Weights of a small mixture-of-experts language model, trained from scratch on English Wikipedia.
Size: 10 layers, width 384.
Experts: 64 experts in each of 10 layers, 64 SwiGLU neurons an expert, 4 picks a token, a softmax router.
Training: 346M tokens, 5283 steps.
Below are experts of layer 5 (counted from 0) of a mixture-of-experts language model. Rows are named router (the router's row for the expert), gate (a neuron's input weights, with its number), up (a neuron's input weights, with its number), down (a neuron's output weights, with its number) and show model dimensions 288-383. Each number is 50 + 10 x the weight over its row's rms, rounded and kept within 0 to 99.
After each expert's rows: "comes after" lists some tokens at least twice as common just before its tokens as in all text. This comes from a sample of Wikipedia text that the model never trained on. Tokens count by the router's weight.

# expert 53
router:53 55 41 44 47 50 55 48 44 48 53 46 74 54 34 64 53 46 42 55 53 45 23 54 65 55 48 51 29 54 71 50 51 45 53 47 45 55 47 78 64 64 32 49 68 49 45 52 46 53 37 50 46 53 71 44 44 55 79 36 47 43 42 55 41 55 54 48 54 72 44 52 45 29 48 52 46 48 52 60 51 50 58 44 41 47 44 48 42 50 56 37 29 54 64 55
gate0:48 43 63 54 31 37 49 38 47 31 33 50 47 54 45 41 52 52 48 40 39 36 60 79 39 47 50 64 34 54 46 61 53 48 35 55 44 38 47 40 64 50 51 48 32 53 39 46 37 51 51 55 27 52 59 47 47 47 62 50 52 36 29 52 57 48 58 59 45 46 46 49 56 38 49 50 65 40 58 54 50 37 62 46 50 42 61 33 40 47 46 46 42 59 31 41
up0:60 43 42 58 47 45 50 59 42 36 50 57 39 45 40 45 64 53 67 65 48 49 60 62 60 64 40 56 40 55 54 46 41 69 43 39 56 56 55 56 66 45 49 37 45 35 42 34 76 58 45 44 49 49 50 41 54 49 62 53 58 65 42 61 49 62 52 71 44 51 47 55 51 57 51 41 39 38 73 40 40 68 41 51 44 48 51 50 49 55 54 42 58 67 32 54
down0:44 63 47 68 77 52 47 43 51 39 36 58 44 49 59 58 51 43 36 52 48 38 52 59 55 47 59 64 52 45 37 47 47 39 54 40 25 47 41 39 60 51 40 40 42 36 57 49 64 33 47 56 46 49 64 31 43 62 51 40 43 36 57 47 55 28 55 26 44 42 53 57 48 60 44 59 57 46 36 38 32 35 42 51 60 66 58 58 44 53 44 54 48 50 54 44
comes after: "\n", " ", " is", "In", ")", " one"

# expert 24
router:55 54 52 44 46 50 45 46 40 51 68 46 52 55 56 36 55 43 72 50 53 44 47 54 64 53 67 48 44 54 42 54 55 46 36 45 46 58 41 66 32 73 54 91 47 62 46 72 47 55 28 53 46 54 54 49 45 53 32 77 45 33 44 57 43 53 55 45 57 46 69 54 46 36 51 70 46 42 52 47 32 70 62 34 51 46 46 61 56 30 56 40 37 38 54 54
gate0:37 60 47 38 38 44 39 55 40 51 55 49 58 62 59 59 68 49 51 54 52 54 38 66 64 51 72 43 61 59 26 42 48 71 43 54 56 69 26 40 52 43 41 51 48 44 47 46 45 52 68 66 50 58 38 60 51 51 50 49 62 63 41 55 52 51 46 62 32 31 45 44 44 47 49 33 47 42 66 65 53 38 45 53 54 49 40 43 51 33 50 50 32 54 44 47
up0:56 38 63 50 17 66 59 60 54 53 54 68 54 38 48 53 37 23 51 38 76 54 56 48 50 51 47 56 58 51 61 61 48 44 39 56 41 38 34 66 48 52 52 43 36 49 51 49 54 47 51 48 49 44 48 59 52 69 49 60 61 38 66 52 45 45 51 51 41 36 64 43 64 45 40 38 52 23 34 57 45 57 24 51 40 37 48 54 51 44 54 36 46 47 49 40
down0:65 32 37 44 53 43 59 56 62 47 20 58 50 44 38 53 58 37 62 47 56 21 36 36 59 45 49 62 55 30 47 39 48 59 58 52 57 66 58 33 29 50 50 50 40 56 50 59 29 43 59 53 43 61 44 53 41 39 47 31 33 50 60 62 32 42 65 56 40 56 50 40 59 66 25 47 59 44 38 57 67 61 57 59 50 55 44 42 74 31 52 75 55 48 56 51
comes after: ",", " was", " is", " =", " were", " are"

# expert 61
router:56 68 42 44 47 61 61 53 55 32 61 48 41 59 56 53 47 51 61 64 54 55 47 51 51 53 36 38 44 50 46 62 55 50 48 54 47 52 84 65 25 50 57 59 54 62 55 41 47 55 58 61 44 59 48 38 41 54 50 58 46 45 52 51 53 63 49 46 50 32 62 56 39 69 33 40 48 53 71 38 38 33 58 55 41 48 46 65 43 36 50 44 53 40 66 74
gate0:54 45 30 43 65 56 56 37 43 47 51 65 67 51 53 44 42 61 51 47 51 31 69 68 35 60 57 57 43 59 69 45 59 53 62 57 32 44 50 53 51 46 57 46 60 46 53 59 32 36 32 51 50 52 37 55 60 37 47 48 69 59 49 59 41 57 40 50 56 70 54 45 58 49 37 43 44 50 57 46 36 39 55 60 47 49 55 55 44 36 46 51 42 37 50 46
up0:65 58 44 50 37 61 43 48 47 45 35 35 56 44 53 46 42 36 41 54 47 42 47 75 57 26 53 53 55 51 55 53 33 51 54 34 67 55 37 53 61 63 53 61 63 50 66 46 56 42 56 46 42 43 46 61 41 33 58 57 41 50 55 44 70 35 60 49 41 46 52 60 55 52 54 64 34 54 36 70 45 52 43 49 44 51 42 43 49 44 48 44 43 46 54 53
down0:32 62 39 46 27 37 57 57 64 38 37 50 47 44 54 45 65 49 55 35 48 46 65 45 53 59 50 51 41 54 46 58 61 56 41 42 31 38 75 61 64 49 65 56 62 59 38 42 53 69 65 60 48 51 35 51 56 51 61 49 28 53 56 54 39 47 61 57 53 57 70 46 49 57 31 55 69 58 63 46 32 42 55 38 42 45 54 72 49 67 57 47 47 43 29 65
comes after: "\n", ".", "-", "==", "===", " ="

# expert 25
router:55 53 49 46 42 54 57 53 53 47 45 42 41 54 40 34 57 46 45 53 59 51 46 57 16 57 59 48 29 54 38 51 57 44 58 43 46 27 56 45 34 49 49 65 72 50 47 66 48 57 30 52 47 53 54 45 43 53 54 56 47 80 43 54 43 52 53 48 55 48 54 56 43 56 44 54 42 44 55 46 35 16 50 52 31 44 43 75 50 32 53 66 25 34 55 52
gate0:55 56 43 37 28 54 51 40 45 60 54 47 51 59 37 39 28 34 49 54 63 48 63 49 55 41 42 60 45 59 70 59 56 38 66 46 62 50 55 44 42 35 42 57 44 63 48 60 36 44 43 63 50 58 51 45 46 45 45 62 63 45 42 29 65 70 47 36 47 46 60 48 36 54 51 54 28 34 50 49 43 16 36 40 48 73 55 49 47 54 47 56 53 39 36 60
up0:58 40 57 56 57 33 52 52 66 49 61 33 47 58 51 56 46 39 42 67 67 44 45 47 48 41 40 47 42 46 57 72 22 52 49 48 58 70 25 57 59 53 50 55 43 66 73 49 44 47 44 48 46 48 58 39 65 31 62 59 41 35 43 61 51 53 39 39 48 45 46 51 48 65 50 60 62 58 40 61 40 43 54 57 43 50 49 54 36 30 50 35 62 41 40 48
down0:53 42 50 42 59 38 40 61 59 46 69 65 53 52 58 56 57 55 44 62 53 59 36 38 59 56 44 41 65 54 62 43 59 33 60 53 36 53 50 66 54 54 59 55 41 41 67 46 64 48 47 49 35 58 41 47 48 65 57 55 36 45 54 47 48 58 38 46 52 46 45 50 56 36 45 43 43 35 53 45 48 55 54 67 56 67 61 61 41 49 46 48 58 58 35 55
comes after: " |", ".", " ", ";", " United", " an"

# expert 27
router:58 55 50 45 48 51 43 50 49 46 55 45 56 53 41 46 53 45 54 50 57 46 47 58 48 55 66 34 30 55 69 54 53 43 42 42 46 37 41 79 56 41 41 56 47 51 43 52 47 53 35 56 45 55 57 44 44 56 59 18 47 51 44 54 49 53 53 43 54 66 16 51 44 49 52 58 47 46 58 55 71 66 56 75 68 43 43 58 23 28 57 38 24 41 53 54
gate0:52 25 41 41 43 47 34 38 34 77 52 53 44 47 43 58 46 42 55 45 50 44 60 43 37 52 36 56 47 58 59 60 39 41 71 37 46 40 49 56 32 55 42 45 58 41 45 52 63 50 44 54 45 34 46 33 35 45 48 48 43 45 42 38 50 56 54 53 65 61 51 30 40 58 55 49 58 35 39 47 50 42 63 53 59 45 44 50 57 49 49 47 42 62 50 49
up0:64 55 47 66 50 65 69 54 57 38 51 59 38 65 51 45 55 43 36 55 57 35 61 56 36 45 60 38 44 51 33 42 48 36 54 43 63 44 62 51 39 45 46 56 42 52 62 54 67 56 56 33 46 53 57 77 61 61 40 56 34 47 62 58 50 46 60 33 54 51 64 47 50 59 30 63 50 60 60 58 40 56 52 64 63 59 48 48 51 31 43 45 49 38 60 39
down0:58 70 39 54 59 46 48 49 59 48 69 44 36 67 56 45 69 72 43 47 50 41 53 58 65 48 51 42 47 62 48 67 45 51 46 42 66 47 41 40 57 57 40 50 39 51 48 49 42 38 58 59 29 64 46 41 51 60 54 53 42 46 45 48 30 58 47 48 75 64 49 57 54 63 43 46 73 55 50 44 39 47 70 47 57 47 53 71 60 55 53 51 34 42 54 59
comes after: " ", ")", " |", " 0", " 1", "\""

# expert 51
router:50 55 42 45 43 54 50 43 30 45 20 47 53 54 34 63 55 45 29 45 55 47 38 57 49 53 54 35 85 56 66 55 53 46 53 45 44 46 49 46 57 47 35 41 66 44 45 45 48 59 76 59 45 54 45 44 44 57 77 53 47 50 45 53 42 54 52 42 56 65 53 59 41 52 44 65 44 43 54 84 64 52 52 78 21 46 47 82 50 59 58 49 39 50 44 55
gate0:55 41 30 55 39 71 60 44 52 37 27 64 48 44 77 46 50 37 56 54 65 50 51 33 41 45 59 46 59 61 48 61 37 44 43 45 47 35 63 54 61 48 49 48 40 40 41 49 44 73 42 53 66 62 60 21 44 55 45 27 57 47 36 35 29 25 55 45 47 47 55 42 50 43 69 49 41 60 44 55 55 50 59 49 36 48 50 56 52 45 45 53 58 31 55 40
up0:54 62 47 61 57 64 48 45 44 27 39 53 56 48 42 47 47 39 54 47 57 57 47 39 38 58 55 50 60 36 48 35 48 49 41 60 59 39 44 68 39 76 64 67 30 38 43 60 45 53 42 51 54 63 55 43 29 57 48 50 38 35 51 48 51 49 48 40 43 56 50 47 75 63 55 49 47 61 58 54 64 50 40 83 47 40 50 30 45 51 57 62 60 38 41 48
down0:74 36 58 49 42 39 48 51 56 53 62 55 58 48 49 44 40 40 65 43 44 43 56 53 46 39 50 55 53 40 60 40 51 36 61 48 52 49 28 57 42 62 48 60 51 34 49 45 47 40 48 34 34 52 40 74 42 62 24 59 38 57 49 23 53 37 48 63 65 63 40 50 44 55 52 54 56 48 51 72 47 58 49 50 41 38 55 45 60 44 42 64 61 58 56 42
comes after: ".", " |", ";", "–", " (", ")"

# expert 46
router:55 56 45 45 47 53 44 46 30 45 34 46 40 49 47 49 52 45 36 49 56 43 45 55 64 53 64 66 49 55 49 55 52 45 67 43 46 53 46 65 39 67 46 47 22 64 46 52 48 57 60 55 47 53 43 44 45 55 61 32 48 48 46 57 46 55 54 44 54 50 64 55 51 55 51 38 40 47 52 62 36 20 58 46 58 44 45 66 47 59 54 32 41 43 37 55
gate0:53 45 28 32 50 49 52 52 51 60 46 50 57 54 48 52 38 55 63 47 31 51 65 57 48 50 29 58 47 68 38 52 47 55 40 40 37 43 68 58 53 33 50 39 58 54 45 47 44 40 65 54 50 71 54 55 55 31 47 27 54 50 41 61 48 52 47 45 71 53 44 46 63 57 56 54 35 59 56 40 34 57 42 54 41 59 65 44 24 55 48 61 54 59 55 74
up0:48 67 73 44 50 51 41 38 52 65 48 31 46 53 43 50 53 55 41 64 33 42 49 50 51 57 54 57 85 46 50 62 39 56 48 54 61 38 52 56 33 44 42 48 57 41 47 70 61 48 62 59 50 52 52 36 53 47 64 58 53 61 60 37 66 53 54 41 54 32 36 60 37 67 41 51 59 46 46 50 55 54 47 53 59 53 47 65 50 65 50 45 32 64 51 42
down0:58 44 52 55 66 49 48 55 48 44 45 74 57 33 50 48 37 36 66 40 60 64 52 48 56 50 63 45 62 37 37 46 47 57 57 43 60 55 36 47 52 69 51 56 45 38 45 64 47 49 49 47 51 39 52 45 46 63 58 35 52 40 41 44 67 63 55 65 53 38 57 44 62 43 53 67 49 57 45 60 51 70 51 59 54 46 41 26 54 58 48 47 60 64 56 41
comes after: "\n", "|", "-", " and", " (", " D"

# expert 54
router:53 52 48 44 43 52 47 41 46 48 30 45 48 53 37 61 53 45 57 57 55 45 50 56 54 55 59 08 62 55 31 57 54 46 33 47 44 53 49 55 25 55 56 55 32 69 48 37 42 54 48 54 46 55 52 47 47 56 51 52 40 80 46 50 44 55 52 45 54 39 74 55 46 48 42 28 44 43 55 41 54 65 51 26 61 46 45 56 63 51 53 56 59 40 74 59
gate0:50 42 50 23 50 63 24 49 65 48 58 70 42 55 27 52 53 32 33 56 55 52 48 58 46 58 59 39 59 46 37 45 52 54 59 64 41 46 76 39 55 45 52 51 53 62 48 55 38 55 37 49 49 38 66 48 33 46 33 50 31 51 45 52 39 71 54 46 25 50 59 58 50 56 37 46 35 44 52 55 36 55 51 46 51 44 46 62 46 45 57 41 32 46 42 67
up0:57 39 43 38 57 34 58 40 43 43 53 50 51 64 62 46 57 39 70 46 58 54 42 65 46 64 74 55 41 46 50 56 54 40 58 36 60 46 47 45 37 50 52 31 38 53 30 51 57 47 61 49 35 50 50 58 39 47 39 43 61 60 82 66 38 49 27 39 35 40 58 47 49 61 38 52 44 57 35 48 39 49 55 55 52 69 51 50 35 51 45 56 47 60 45 34
down0:49 42 56 42 59 36 46 57 36 50 41 43 61 50 47 61 39 47 47 65 55 44 26 52 46 47 51 43 52 68 46 42 41 62 36 36 46 54 58 57 47 42 36 53 50 54 55 67 42 53 49 43 53 61 56 41 54 37 46 44 54 33 57 39 61 32 71 59 46 73 43 33 39 50 37 45 40 48 29 50 54 46 63 51 39 49 45 49 42 46 53 56 59 64 44 42
comes after: " |", "\n", " 1", " ", " 0", "=="